python train.py --num_hidden_layers=12 --hidden_size=192 --experts_per_token=2 --batch_tokens=65536 --dataset="wikipedia_en"
Below are experts of layer 2 (counted from 0) of a mixture-of-experts language model. Rows are named router (the router's row for the expert), down (a neuron's output weights, with its number) and show model dimensions 0-191. Each number is 500 + 25 x the weight over its row's rms, rounded and kept within 0 to 999. Numbers have three digits each.
Before each expert's rows: a language model's description of what the expert responds to. This comes from a sample of Wikipedia text that the model never trained on.

# expert 52
It responds to: Group and work nouns
router:490497503546467488480530509471506437559522512508501467493463485496510467472483463478468512532508535506529495518507507519499488528504486504494499494490493506497486452535478507477499516454493486480536473515506480507524503524537480542451483460524466530503534460510497463531485474513482450529545508473501473523496487447467514477489560507487510445496507465452459468488476490501521503533496481501510479495519450478535487459514479497508536533516533514493494456466501518500528508537521518480491456492461508552520502492468504485522510491513484528505511493497470457491537507533536488518
down0:508530541517476487462475522552497530491512498502525459510507520491482473475491523501538451441490534507478494495533493501506519493485476481544477502470524518561481477532479517490479483449529455519492527447470479480517545475534459489479464475461512497471469497470513497481510469505507489478493498489537503478520507468434503496519550477502491510496495519500526481506517529484503491438450510506495462531466528525515479522520507475489503487525544481482485523487543466483526489531501456506511506478485514509538509463518495480494478517533457497477512503466476473495515535531490530485
down1:545481506489519535476480547502456514495468503473470505558503476511498525509474490516525470492517516452509474508511469489522469471502491519500535505511480527531517471518488514524502529537482464479504484458483494484488492451470456444497518486457478492520491510500491526530517522503548497487477490501518475486544469477507523510500472504504429466528517480471520500458482509483490513506472496507474516511528465495567479471467503479476490480486496496527465545445485517547531472512529528495472490562520491512485510461461493503499495524480485519507469512456486504525470530457528503497
down2:513456482530504511475512492496519437483463511469525461501545536556485508513544510536512530487503456538500515515478480472498484485557502489519472491483476512491511510509507520499490505466481487487521501490537564520535502488490509500467440449490569499471518482464504493487518511537477531470506521466476477545519523474542480487501482515536502495500484536481504517486454513558500462494498443480516537500474533512511513517522478549516476485505498490503489506503511525521505501515487495471458519498450514517528498513527519504521526514502486556514476524521481455514513521509530500524
down3:526503518469504507504513528522514503486472460495515505486528477497474552515531513517470490533508504512533477513510484538498558517517479506472472473453522551477476523474485514478481503524503538499511506478486499498452526502474488484475545547501490511496537487500497506501446476507526467464552511532520507523452504493524493478541483471499525540525450543497494487475547527485504491522485538428542516522510464508453494478476531504507513485496468466544529502491447472466505504473555521530530458517481529530510493503493492496513498519538478507523514502504525512487528509491509470489

# expert 4
It responds to: Place and country names
router:483523480509485496523524498478500501455505518510508495532519458478461520535429485495499460534454542534496545504482504485479483528501438555517534490513517537546512476509532517467505484495553450488512535520547448525491483481500512510459475492515473502519577478548509529483503527513501491509473449491514483472534502489486502473511509483491491478512544519508502463517497482539511528514507527520499494485467496547499459475478502465515498518530496492541488521463504520500513522515461513503473483521490521470527487480474514497544474504511531491482491469502505456497516477487474497485
down1:503507490490487486516524476548552509504490478461478496539526468507474504477497516495540521498496509531470494494485456499498467528470457478472501557500497488530479468460492540478463541458524505497530500504529527521486554559507547491505492517485488477496515443533512560521503490510555507474487493533508518479538496502512527492488469526520513501472522460467516513491516469481527493487488539470460505500496536454483529472509521511474467514501486512500530568480531532542524493535527518484545543529493509522496482485489497526521525484510521499512469502487497465521487498493463494519
down2:463492495530498512489526528502481512490470488492486503505497473548518554540548487527475509470483530521484491499525502543484502524538514507496522514493478488471517535486466543532480493490483509459479538520472538521533489445516564475451463506431527523511487489518510527514502527471470472480537555491548531495511495506486483489508552511496548515545503528508483534468483525491473535485509499518514516524503531486481478518521478475485493525547509480505494478505522480494440497516511495552478482505543480497524506497469464516495487530470512481498492540537518503477504515517487532521
down3:556493529507503482517506541471449448495517554504492491499483534476525495493497471505488512535450449499470496474491507512494498482491458499504479506499523495544512504519461514483528501484498530483527465507474478482504480497523475528517488484504539470504465511523520537473533519484495474487466488450516495513520479490499505536510484522472492491529483527507474519471534535498476492535520475440497493456552470459514486472480483541503543525530514483466528513535470458484492471515468530534506545549498504513454517521481474508556451466494473530491495482492514492508491476485515472517
down4:505511434565507455499484503461517479535511504512502496496502499504497453494502456533505491492507512495502518515462518484527515473508490507526518522532479514512513523524499505465481524490515530475531565551514525542491478516521516505507515438521465514508540489498447491481504488463451486499508522531483501488485510487469461467523497542547515492490526501496532483502487488491488533507483495476526486501545490484529523484513501512544489512535527497484528492462549456512531502511499521469496501484473475509455518482516476468496533462484482493522496443480498463518523450468471435485

# expert 45
It responds to: Name-initial capital pieces
router:544498490532556525496488525494524490466486499480482509455471529525484495481508539493525484494515514509481511501488457466502455468512504483489532469478495555495507499474488478599504520524526560523483554538466489477470520476489547447522475519482475479536527475498483490549505482511534505488516497523447466533473457509512459491487514491487463505501526507510494484465493493497498465511502479510485517502544475513532558500465503499502511484477486456453479476498508489513524548544530488509529506479487494521460493516485507512500515515514499519516485525504487501532481497511526474498
down4:562482521546513498526502524503497514535537495515551471494473512457513518515493533505521532521522523521495495520446484527505469523432487501493451490518487472528517435488460528543520476504489490491465529478473503503466493520464515475531475470488477517486489481509556475508522497500526488516490527502530510521503521463452474488503477482513481486504519489463464469466551441527501491446537474453499469524485473482524487459501509528522519507501542488483487511484484515489505486504485519512491479514495509504467525538471473481507485471453461473498495507530500490509528485546511500501
down5:509530517510537475544458484458489507512510471523506497511519458495535476482522483505503523521497473508554516503492493464489509468529486504485456505510539477466452488499501464484542506445486488522508508534483497541478510528500436491528520473532480510488497484475497471522470554468471514480460504509473499468555502494519513500522502513529501494504496512528458558502514490511500497424473473489471485482522489479497472471530550535466477510479514535528508517514526526460460515539505482514441480496478487473497498492506522486522537471489492523460493534486511524509482545481491488495
down6:493536480495494540505564510462510502471496469505509518477460515470491503514550470507455506513515548496461523502470487528478514490501516475516517466419482521455530508495509487479496533476495493459519534485469517542526512489475496483443543451498501478518502479506492511538502499552478516511498522455483517524501527522511481520469515506504514487473494503497508526484515465480457477459517508473485510455479456527510484484465467496535462493478466507497501506496523469489496518476485514454529491503523511534513464485523539510516522519484505489524441536525497513528488470494440511519
down7:474474489491499521520462496530525490503491519515476475482495507537504512481470503466492505503508514452530465468483470492496473562507520492480518480526490479500440540533521510457470489490502517502487480509481505501485478497515550543499452561510481470539481533481497494475508475535491497514497482505545473533465510483519549594517516474497504480514482498486512498516478426486470504486456468522477473505538513455521486449499479523488481486512486515480492452510482533517501493478508489519504537519550486497482493486462479546525498470513479525526479514497501527488520483519516521468

# expert 48
It responds to: Relational prepositions
router:473489509517488497499487520549474490514465493511477444461519522469492469534467521519510495545495477534466490471491517522492499518504525489521458487491502522484536468507496523476555498553432489518507521457518496500479510522510483491518495507493508539491472507487518475552484521489495506524487472486528507485464480502482512496461537544527517516472547508506507464564516537471477502501489506447486533535474484527445510507495489505442510529523494526503500529567523508506528497516541516493509481535500499507526449488522506495471483494516515503486534523488487508465497544455511531537
down1:472496539505551513495467495489487515513496501488500526534491495483463483491507448514505514544483463490533509493469492489493461500494511500529496536525469471521491489476470517555533504502478535555495557522471516538487459506477492552446480524491488541506511464501537482488475514483569480527483504515497542560506531537509467498473469526564500502483462498521547458526518533500473501498510469492482494515516504528480485513464498499511506527503511528495523493515513518510510429485523498478501494531519521483528496461514513508493508530515478532510508465478502460500524480513457480474
down2:483552506484470459443450524517545496510547493473536505534542534496523519497463530499486509519470516501494475560514542474502490484537492508501488487510520520477515512441508458492513456498532472480521517503530499496506508507501536478489481503497482463480546484534463496478453523488476503493481505506527506494499526499486537555494502449518456494509504489514476503512493500490498478544505504514516494476475496490459508486475487493506512455506505473519472491475542478486497466562502529515508458535510502484479504496446491512530503533511552483508452531451495507524468476534497461477
down3:462480467487498459491467455477484507488465514514532503547556471464510482487496520465491500562536474500498491508508489450479526476492504520482531456511518521478508515476478503485528515491537504508502503502467558504538516508474538455470518462499499474501505481485483485515553471470532446479482512490480469503542468504523535467512532517535495497545513541459513495497512475462494491529474524496539492495500465493486485522505498522498483515519470498468515522544470449462493500525471494505482524531478523525465470494510503481485504477505505487491515469508437495453505484509445501509
down4:513520473468480509504499545526523526493478503482489503501457501477467484529510500544444439462537505479473535492493517522510529518503492510487471533464462473512521445533510489499506502560481498500539492468514472519519474486485536482473537486511528530489469506529487478535469495538501461525521480496492539509448493493497484453516514484514506543513475528457539485524520512453508503475442506551473538489505486498502522471495525523537526456524479519502499511491517522497506513537491492484453476470475522508526495496518506496537501509524511496485483490511439561498516534500490473504

# expert 34
It responds to: Roles and titles
router:470475475548493512493499522482545470490560523520477486542502494531488534527501502492503509513520543515477502510471509525498490469543471499462500512471474514463499446497468515530479469458520475504526587479442475493482476530500500515459488514514467506498531453486510490477485517508523484467530447534493473479544495437503534490508520471456511455499513487494484516470504470546529488525546499524533471509497508515495504475488534475472509525495526515526476495461507510527490511500509519496466495491448513541507504477461516491490458497489491489496498471506509509525528484506518532492
down0:506516511484471493484508440541496514495478486510525455508468503502446495498504494495516504498474468509497500494545487504463506485483504487509527500509532504515525487497516508495462474467545467503476491495495475454465481451505478480527468497526448492496478544460502532536484493439538464512534517497473511521532522508506544514510513519530477506502494447460489491465488523504518496490515501520526523457510488511503489474516484518519485448506514571530532526508491494486546477499503490475509510509483544462533457513511485505522563547450479524515506468452519542506480536497473502485
down1:508468513545476498510498522512496519460520495486458468529514509485562455461501493500520481487481438495493465465485542499511479483461542484512527507476463541534512497486473480489476479505506501505515518497549494486484512506495503536501499499487467538554514529500521500523501503500506496514504443511461520475525469478531512497492499520484502540485499513522533483470507462467517532444529477476503458527496465492508521479488481491521499538514490492516445510465516462492506475453522540523473522454465487493476511504513505441489521487536501519574503446493489494499475491489528489463
down2:474499502464517489524501508503502510477506475494492498484503515507516463553525498510517512555481500480490502556490533538483502473529477529525521516505475511455499512495488512507517449452545491520507496499521495508503500483510539493494531513517533490506526511496494491543562447561509505513481470531465488500497469511470499509497487513464456504488474502481469530451519530474538493487467515496453505465470505459503501496499509470482514537420506478497478460490452543537529483486489513561495502494513493493502507524479513525482543501541501493482513506543502476456528503478537559500
down3:510539452505509508521534488482528500501497538505549508464559499535489551545540447473486513512505536526473513467459533487470489500468500528488546490506505484496540485474502474501489487494494475532523471488469513522542544494549478473511502513466510505526481480493541474506527543486501469474472493496500520468466521522528468490510494503530507528504483464467528553515501510484490487521456488481480454519532495503486468481479499496516505480509501490465529559487522512502532539535489534515528509523540516507492507463540488492521528495515508481490452494487538508506497537511521442519

# expert 10
It responds to: Space before numbers
router:483476495507478502460492527496500476472560484490495459498491507469518481513586516505488549468520526498545516534467522523506503454508522523492474482503515501487479479537484484495533503478486546533516506522486481489507492527545541487504545462509549510513503515482498497511454489491518488483510535443550500482452501503492487542489539515535537507425507498502489448535497515466512520469495452504511484533502482523489499495493478468477489516482466466530465487455538453497495486531530470489533495510496499521518507524520501505479503504510469514498515530509547539503496513527500510493
down3:512533522502553495472519514507507517491504518557491458527477529495486526520524519521452455461493501544501469505536499471467479543517509499483519476488492529518489457512466540485514495532493512491513515530492517484536512547536480537506572492478510472519502499496494505489527549493467481568532515508490513481522510499508494531463507498519504535517484438486512524502523532488471487483487467490455526504498496486473540454497521512489478503523465501487546501431497478531515489499524514469506491537477510501511476487512515502536436480499516520438519477519483480525499508502500500469
down4:536532507483516476466536526481473519511507499487521451465555533496543512536487524480461501521458498490505458499485516507499537480519481508565483523516518481473494477522479509487481516488479488499524465477517515520521500497484511437527508501502492501490465471545537492532489528537521512504519517522498541536522483469505469507510490444521498485514483518499473515468527517493493509525525462461517489509457469487484535499503462469480475500434446517483526540504528525528557521484514509477511510527491527517522484510516515504476464499465521532483528502526524540473524487461495549509
down5:496477572484476519463507514519476481462472514553524499495519466554483503489473511514489487489495541528488477541484480501511485476501515529507507496510550500459536462479542496494508462508541474478503473499525503500519515491505516510522471476498463484460541493515487481499469533525557485501503498487467488499486562511474497467513532503553474473523495466474519503482499515459494490477512508498493522444463489483515485469493524502469487507519536538494536483539492519513480514485482494523484461513506517474548514499501490540514503463531546527520463498498507545514497553539508460548
down6:534476496525491497479545487504529475478502526493499488480518458504510493517503504509483496456505492499485490497484475476508544492502500491468467503541498545472521460494480439463481467530485499504493515553497468505421519485517471513456486526487433445510489508464465522566504486532487469455482485499515528490509491507483513510525514490528513462495461502489469497512494467518502561507531499535503531482532515488515506466494509468465499505518532497499491507478511457481504474525471482465494479481492484465493485496529514481501475476568474451464462486484514485533506494469464493523

# expert 43
It responds to: Surname and place-name endings
router:479485482516521481493487487493502516478523539500498506528467473541486544530482488485489483493468504506528510491525498475505482496534479486513485499500431460537503484520483543449483470493493483444492513456504480522515464513521470507537516504483437478517485478509538518452470469485515516513470518500500515567505493478457514496478499504537482505520501481498483476502513489515517494474514499482544481538522498504504465503522548505531531516459495461569526501442520558520461481503470547457473540491538504487483466514498489474504466505497539475493468481465501479488503498512520500477
down0:490492560476511486481526501437473514510486486539505457475459531506502519474535512484513534535530505509573477507513501501489515463514525503524491492452490497505496434482477575492516457491518507490505508478474518513492492480505542494493506491508506504487474500528474522487522480497499508464505508488492503505514455565478517428509498472517504505531518509503515474536505528496512480502444503522523523478500492473479486506500507472522512509472522522527502518509529487491473532531459546510541454543493499465499479479474507505503527507514519533455517440510454505457515501521516465492
down1:497505518476504449526473483560529512485509505516524466509498496507477496515529468516481508487478558500555515485496471517507465504502525526453457544513516520466520510528501496516498553496486491511474507491503455512492483529524507554509527492479482512457473501464464516508498517515526516502501556476445480515536496501489534521517530505501498538491475497523466504472492531486480513508479464491497527518524526499530497522514477552544508432524493512484452476496515502511516510475512479494507483520468426481502449527550466460491514531486526505527493511548486513520493472504501471522
down2:509525500512509504472492508502479511477503480546498482485440488497514482492507498495487500509489436516488472541476453487498504483493498493508556505522454516508486447487484491535498500511468524496510485514458520515490556474485474504499538516459499522509497535445505465528537533482521517518493475468546487506523487489518474532483490514514462494484513451506475507551510470514497425527535494520520511477508486464470510519503524477491515551548504453496502525449530500447482470491497536460507486502538491492524485498502514531481541457510498511542463499506512496482531526467536516484
down3:504463484501517486514481523496519485491455463489520540524520457498474479482494515495490502526470472494476508489472477501497465513522468491478480475496523499519530482486491503520494484481490522479466530500480514527507490477521521481534503560521545460476528498489478504512535476512469451491520559489526486508563507518493499452512481496479488495468505472483492500504509530502518499570536542500473470477461493545519532465479521529479560463492451494532449552472504500529520541522499486459512543507498513511500516500539492482469519529544485485500551529520482513532483490476514483480

# expert 22
It responds to: Blank table cells
router:497479519473460543507522510485517529531493472487486474516495477484528475514502453463467518491510517529532491551461550507514516461505497516454512478431485535499486503483495493500494464483510531506509484524459509520471498494462514508490499519475521506493513505512474494506517487497512495528523495440482518501473484481505455437526511533469449500471546477449534494509503499501481493502491458529472499520445482538484483481526475476460486499434493543515487454502510502537488499445489473484477518508480532452487497509475486500484494487478497530513545469476486531521534511518501466513
down3:511496459452503545523496487525520504531495495549495495507513512507498508492494490538537529539474508485508462512490533515501482482495542483535464490538479519500490485538503499467516514524468514476524560520460496493484530555511481531526490508488499484531509494496506524535570491478522497512458515451525491472480475477528478501492501486474514470519490475484493482476501498475444483500522458548496475547492512526463484505508487522502467501471519519449446480461507519537485518485505507525501538472474478494496490473502498435464501483486492469484509470538528462505487521485557512544
down4:518495503484520463471487497516497525501523569482481494519473460525461528525473497500521484463500557446513484520470474487512515466525502494482561451540500491464521534507512480512470510491466528503519498510519534512490508552511500497469522492484499527507534501487502509545494457540493538531492494490507544489506540481498536514538510553495467461540482541529490503473480483505522485503494492467471527480491471486511513508489495423498547466491518524506512544477521515449473510525492532505509458489517469488488515475469537492480457476513470489510480467511495484486504470494510466493
down5:493498538518504497464480524503491447565484476518504529488510514480506482498516484458492505515512497498509467492512484520506536477513535502486531503512472512505494496492499483501465496452550512486514499466478493486508460486464498507465545462465489512540500554517496508475488475479541488500502484525480446522490512494466506524526509511460448460511498500467496524525501476457497461461527470482475473515464522502518503495522560493557503516516476472511473530508498445524489491534516513467484471459465518523562501442476485464503498455559499494518520451509483507477499510502500487503
down6:487487496541491502490494507511497503485494506533502510489512513530492534469464505479519576475478490444466511552482515499493504567490508544483541507540473516474512508496497537462530530461469506526461536517489491530551476483480503512504494477571524487519500459521504517521447524491499515494484452551497489533517508464529510483481485486533514497495481508503506493549522476497493477501519468488494483476490507512495497481485462498508510487508496513476519475517546513469520524544506524440520507467497497478538538444504499458499503486512511527497454465506550512508529452490495490504

# expert 16
It responds to: Pronoun objects, first names
router:534526520495497519497461512484485498488516545542565484524495499439481525472507503500500511558546520481536525512463519497456496502509513488524504509484503535525496484458506544498546474474506497496484493494516430485475486512529476511503472483466460502534514468525525480526489524511509505509499461558513458482462478457517504476530561481484481500475477493478506451529530511568493509480497526519457491482477470501498532529512528481502511505537492502480480510468547472499517509523488532524528503505465530513536488510485522501520501490507488486519468517473482480513507460521497473462
down1:503472497505482526505451507531460475464508480513491512538510458486524523494525503511490488487513445503473498515512485527548497514475497524492480484514508467482504518497481526511497501483523442481481564487536468503508498510492478485516515508507516516444503481510505427502531432496513482521492517513483479504453483517488526537476524464528474502547510542511494495497466486526508504487535491537543481501530457484493513476482505519523453512472515470488463480533454471512482477497567503530467482465463477514475538528487504478461508496490500507507498524490500523519497498528564446498
down2:521479522485552505471524486501452500509483579517512510504451495530484515485529495486473476544501510496458509507484466486522463463481512447515466491492487499520486508547502512487530545487457498516487537496449522514535515511519532485517493490470496481513497521509451519524495488522475514510494487480496489507522488495486537524520477513451495503511484425489483566507524478469511525483499513464496525507528473520511505539550517467558554556513478535492511511477537496512469490517503513497463498518501510447527472496484507521492484477517546466493498472498477491480517492493487472508
down3:512522511500487484507477482493465504541506455453508493518484486486495512485494486495530527531496494493507514497524513506515491507491461525490505511470494488496491513528451557534507513502503453490490514525537524487457452505511515460483526470473508478518502491495545492492492549435497507479470519507545468486471499499473474490464475496519471481517489497515491495491532494480519508567463485491492535509508483479537439475478538488510509513494500470501485549543561457483488493547492477509498489480509457568498471437505516539492490515473499490510468481441514501494542532483465482490
down4:511536474544467517523491499474476499465465505528489506494467499524497502468485446473458514496474532532448534508538466488503520464480483477493497487529478490519485516507477467507556512504481523472505506480572548500548511501483496500522508529515485479529497468470484486463465518490510489504498509480490464514476517508488565471549540452501485498478508492483523509500469557507527509506467501510474514520521473486502545499469497488508465481534490542445467492536526492482514511530469499477510482480512453505540540510502479477512468542504478470490500466490498502476475509457526508484

# expert 46
It responds to: Naming and passive verbs
router:523497458494469499440477500499538451516505469493524508491497493527517484536506497506496464532522564499499493510506481554483522525486518476499444528526478503496501498495490548505489470481497459444509474491511510528499518505497507508504463519468522482514488481480518484540490550512523506502518471507505486469547479456520534487489478487475477480465496499460445471478499470474494507506526499480492501458538498488470500494470471532455484530547491510514484473542522484506502476477523498485482484469459523557516525477491477512510472457425476494562515500491510508485505520515543500480
down0:483482519495462500529481482490472497514474451460531481472457460479513475481516488482482500487535495509517507515523481527553464494482545485512470518494498523501495524543473503479475453493460503504525518471550469499528511492494483523469480440492471492490534528526522519485482489497455514452474505448487488505522506488445513480497510464480573503499506465498557497500493497495473457511495464505499430510520510489509498483504538527514474504483521469502507465506471495456466469489502485528543532490504474516500511434488496525532511545502501484511501519526502500550485501524518484490
down1:476501493523466522503507499521510465473540467498502485499495485485482468539516496482535558486516519501494520504537527518489472526468525495510497504471498522481500525517517475481514486490524468507470500489477504482507507529530515483501516518532539488515536496530466478501526482513507467509497500463505516555513494530511504587484448529522487528538548490516507477488540555516480492546499511476513519469497510462555494507471521450483528527524472517463488479486489530560494483493444508488461509516489490524481474461498511505449470514535507523466522536541506494498465526491552520504
down2:495497527511538533470506495497489468431462502502490518494489502478493488530545506511466497506473556494540528487458493486481512484486519514554513509489470497460489521517490523433524489502497492557534508545496506502478534500493531521501496521479501535555489487496494443497544515506489524525480517481506498463549491455505440486451449519493468517462502493526516543502527485498505492486502493517504474498505543509523533530512478492492489513505548487504557528534474468462524500466529506480536479520512492524497516519526500551512510485509487458503543469487523524510513487509517521510
down3:489490485489508511483510486484523493497496491497517519486522464463485520479484507486506497492486464512554514499492528519509476517522541466458526494495508527535507502555496503465505513531519470510462538514532530499495534477516484522508462499497492453498529527515481514526540461515501505487507461464496448531498505509471510517533523486570492471502535512539488500485529501579509486477501468491464492521508482513489541505448536470508502538453493501510535492510498537512535448490476445518502495507533503513482460509496539521451472452527512488485500532427509484477473497514518520512

# expert 30
It responds to: Section heading words
router:501506468492505511481516516499496540514519509529554479452453539466480487504477518460469537494518495554456457484493506494483493510513497471495515491506513534511451488509512494535514483490506480512455516445519539543462497563486506522514448480480502492532520420551461496499461484507525471485505495495489547523519531489481485504482496515476497484536513490481529481470487469493467500501495460492520496482498495518485493472501507530498503515512514459504493567535583536492493510522513509482477498507514532515473489515508561488506511519492506467521526462509523498485486499489490504530
down1:495489475524464547435489521506489560473509552508531495475479565506518434479528514436506484529536473517508453480518552481526478510503513508472498483517505525496516485538498476512502463508529458483507537492523543495483477452502518524479528460526503507477480497533486457535483478517443513524515530514513538521497483483535500481513484459502571477508499493492506496510487482495487492482501481502485502500498500474482512527527496489453496502513512501488531492506475500457485486495490548465486526470525469517502441486511493476499518519479502506513461501488482476493533479499458475523
down2:475464512456544443481522481490503514486491481499539539511489518522483529509512494521524512500535512492483508530503513492515497532536519477528493477500516501484480529505510429483541511505561525483498528499525502539551534528487531501464487491501540505485482507473459507467499523516470484474550488494513468486518528497481442471503436469480558515505533490471503461469505494480481492511462497546459518480470514527491520496513511486571495520471512502479499506526495491499478510516481513458530536466520489525503515519462469551525472470488492454506483521501499487474485518509496491473
down3:511492450494443511471487475562499508500502482512463442556508463466553530498471505501528484537516492545492448514484507533459455496474510488502490497519484514509489450496470550542538506484525497522495439509527489477486534534524502529504480508502471516531498511491507505510505486494509480459458512508497490489479557493470498499516457500541488495504482482520463491505574523497523515525525452494510470469492513490536482513503515503462505486514509471507489528510570539514527513528516485471522481492483488536462506500485546495495494485468536467507507488512505488490514504495513507514
down4:489486477488472469544516533491504492552514475490498498493490507449496510475523523511472443532467499555517525538487492523505479523492506505477527484532528445469447521485508488487539495489473540504507489556514486512521575485491527521505490468505484510449504496506508467489544500518506492553514465503476523448449477480485511465536524439500473487477479501535486504436479513507521476492503517509475515442509507480533504476495515488480490499469485506529478504486489534499491505505521491545461482501464471476516512473515510464505516507502530494490492486538498497464479485524480461483

# expert 56
It responds to: Locative prepositions
router:487486495504475496498498500484462496518473483451487500484538509501494441515495518530510533495495482490497499476481502524459508503521523468483493452481481527500549482529507497500511520461504532485521502462517499500500463499486514470511475474516507544478517457525527491504475534515476508524538489514507482530495424473462531477539542493475529497493539478495446511551504527511481507489462506476512494532531487518513503466481485464511510500501417544543481457551505532493502492524501490504488475490471541482504481483507492454477517517447518492491485487527445546499493486463521526526
down1:518499478514515503518486521499542510498499472471534481562547493494510488509458524478545528488477443467500495535484490506462524478528581491521513537519469525495508513474557450488481484480501488495510519538491505502524483485502492523464525483466506499509496462464465465531482515497515526504444501502464543522507497537450524505490512543519451492471464527526517468494551510517504471533505490511523505497477495519515464542475470493457478503557501492493500486546501465486493517504513481532518518512494536504528498481503507482512472492522510480494486474486525479514480493496526435491
down2:527487501477550506522482493476506536479510492477492493495450469494471477515492486513481464502507547498526524479516506526477516498498504482485484533513514528555483511475474492528448517487504484491506487505506456461487510522543464524548498485505540512501491494446495472509534476483480511473532499493499444506485508504472508528526534515513465500461464513548476451513504509531485527500488516490490523518534504489475524434466509530502480497416511486499462477501493525542517461509510532488482492505540528518484493516502471488481487579517515506495527482519467496491513472467484432496
down3:475520494477511487464553525471497496502516531499477522522513477520516464475504483481497488526484507479490498494503537517523485488499504499530498470439439492530499498533499495478525555501507437505457508509522511520521490481492492507495469497472467507484502479503493505501528516481494482487502518445491509491494499479477482494457498491499469504466526533493472530473514489533512487480561496464517502530451535479495495503488492419507524506470482495539448493532516454487541538509515508560474516471474420499489468466476506497508520459506438488529521526471512529500482504516496499472
down4:440501486485484524517489505537489506445491494508488505522475518529480449499514536496457472512491494481435496532466506475507494514507545542441459494506496431485505492462476503487527503551449497533497499465456504524487495499505505534544493473548501517450521520488476514504507497510520551471468496518496556512497524513476506517497498530525515469502488475534485476469527471501528491528484528517516501526504523500477497472500537509460489481472489489479528489473520541499463499512492464481526506447503537489503520498451514456475499496506490472508507506480499477545494547524500523524

# expert 6
It responds to: Sentence-opening words
router:489529439489508482483493498477460491512472487502529487473480526486474494472536542493528494481526477510464500481481473458517474505501469483510502500495519551533477503477463486528474474531447504514454510525530510473493505497482495472518481476485505496512530499519486481552502469498500526489504537509475506442463504496519481488527513506496478529491514504484488482491483456504542499482477496526521498455476444494510504489483445470543518499493485440497511503539505477490474512481541499486505498545489524519476497523513525492493571500470536460483533544540555518523474510471458460533
down5:545507458484486483483438501490495535516494514493520465489475479486511520524470514495496506485509503499477560513509528472465496498510494468516480505510521514524488523500484484480553510469510488470507522523555550515504491500481517484446511504524464527483554502533548523487518491505512525506485531506526445485471538507526530491516447491483479521493528522505512546536483482516495507494509501509533493515466474514529502481501469542479505499478431500506522523519458522533528483430490522520505493517518463525476481489496557486512505479464509488487512508468504551542521442506464492504
down6:490503485515517452520499474524463534441567525484492509508491476468474500500474478542514468495488517486501533508517531503481479485525488478507475494498496490487500515446510492495504532521518508498493505500510493541518512511489469481489475503449536511477462478482494488491533477497476455508525514530464488502508526537498489503514519486520514487493475513509463522460519480471507527523492490528472517463533552485520492503514470520458529543473504476514473501449447484520513493479444486499459502471486462481497488513440486417533487520478509517504480453485490522541514527569505523495
down7:512481486558498551520529542466465529523485540493494496494529487483456480502508505504467476510487477496463519497476525530519489531585504514495472539557488490528520518512493528491477529456550519479516495491474488517490526511501484500476496474526521539495528509472501536536475531475511526468491523479477505508498489457514479505512518472514518485495537500482515527460510500511518484473485470483528476509498473461501500500472520461529514468519545524530518472450509482443502540474538511484556464464515514495495465475484513502489514475502545508541520495454510477540507476503516510500
down8:507532488519498508485518491517522494510521494491532516453467519475466571532537526515481505496498510504521464485520499517500484470514496472487507513483505509478485525525454509493521522491484514483501536478547527483510528472523532505521507518493488505487482522464519486496500539513493471501530495511495457484530529488522553509458454490504529514512477463489468488542497509534450509463493482469567465494483503527501460508465490554446487462493520540513524511541483511480530530523540459513504530485470529467464445506508497511506494467468451531539497527516486495520469501535476493528

# expert 19
It responds to: Periods and date spaces
router:466505490517523491447521521520479559519489492464480508495506487487489490523498507506472546480539492467529509524482516514498547495506516534510510492502494538458509420536490500489525549490543525496533530523562502481512476530543513493481500459490499545495479494551523465515506492520503496517530534496518493532494472498486504507527550495498522523465504497483460500530551505498509487495517466499481532505463454522512456486498480513511482537484466524522510448488500516514517528545491524511486513517492546509514510496513533530478525488483506485474506515568475515474526498515525441483
down0:519495461479538513514488495525495500520497498472538487500497526476489523533505473520496519536502530504492509503473537474489515491459511495498523501502521501451474447463477520491518527486502468510501502481510536524474481495487467470524546449508504501496493442438515519597497546514539481483468509528486513562533520508508515516527504483495510533510523481480499510502468513487496478538455495548541460481485530536479525471481454505530480516505517490470534512444502496538504502504506465517509458504480511532474515496520476496502560525491514465465517500488510481496476542512492487501
down1:455515497512501512480576491512502476506467458496481515500480535494487532514528484470524498496532476538483495518504531480522503465476513523491449499505510520473499470485471513485479500488488514475522476507520473472499487493444503528472507521485498510518448543501492516465498495492530505451512527518543572467512527509489488489476497535482445474509518495495475496498442518504557470572446492529483518460522505471496475474508516464464516557523439502501498487493498466491500513527531517471508484479508496513503503503495510525512514483496476505529556477494487483496496510469460464492
down2:499531511500506502475483488478518477479447492505469465490523483506478456512533519472507479507504494508466507487510524535526487462519566548544499447502530497533492454492460513497532503476466505471450483505474486511498520508520471508478527527482504484503525458463470534500517523494513466515495468571469474462503519472489517484516500484501495539487479481537472483440506520502501504477535541487536532507480476501482503480523474510479465483529509446495501433463498524528510518501476534542485473541497500507465504477502500480475483476554489481529515499508494475488491517493548496494
down3:494515528540477524542487467510486509489505528489531485498504534495466435457517521490487463484480529450537506493490521514497464483506514494484506482497536541499502514536511506519536470510502487472533532508532503527555503522513437489470508480503495514536539453527540476471536482481485482522510496526481493536526510499464516461482491502501457492488476527484483539511564479473495457485523449513510448543514487498481496512486508494507525486500511485504443498485507499518527501532508494504532495449461494512523456455478511491500454474516474505488485465507450508498540481539496508507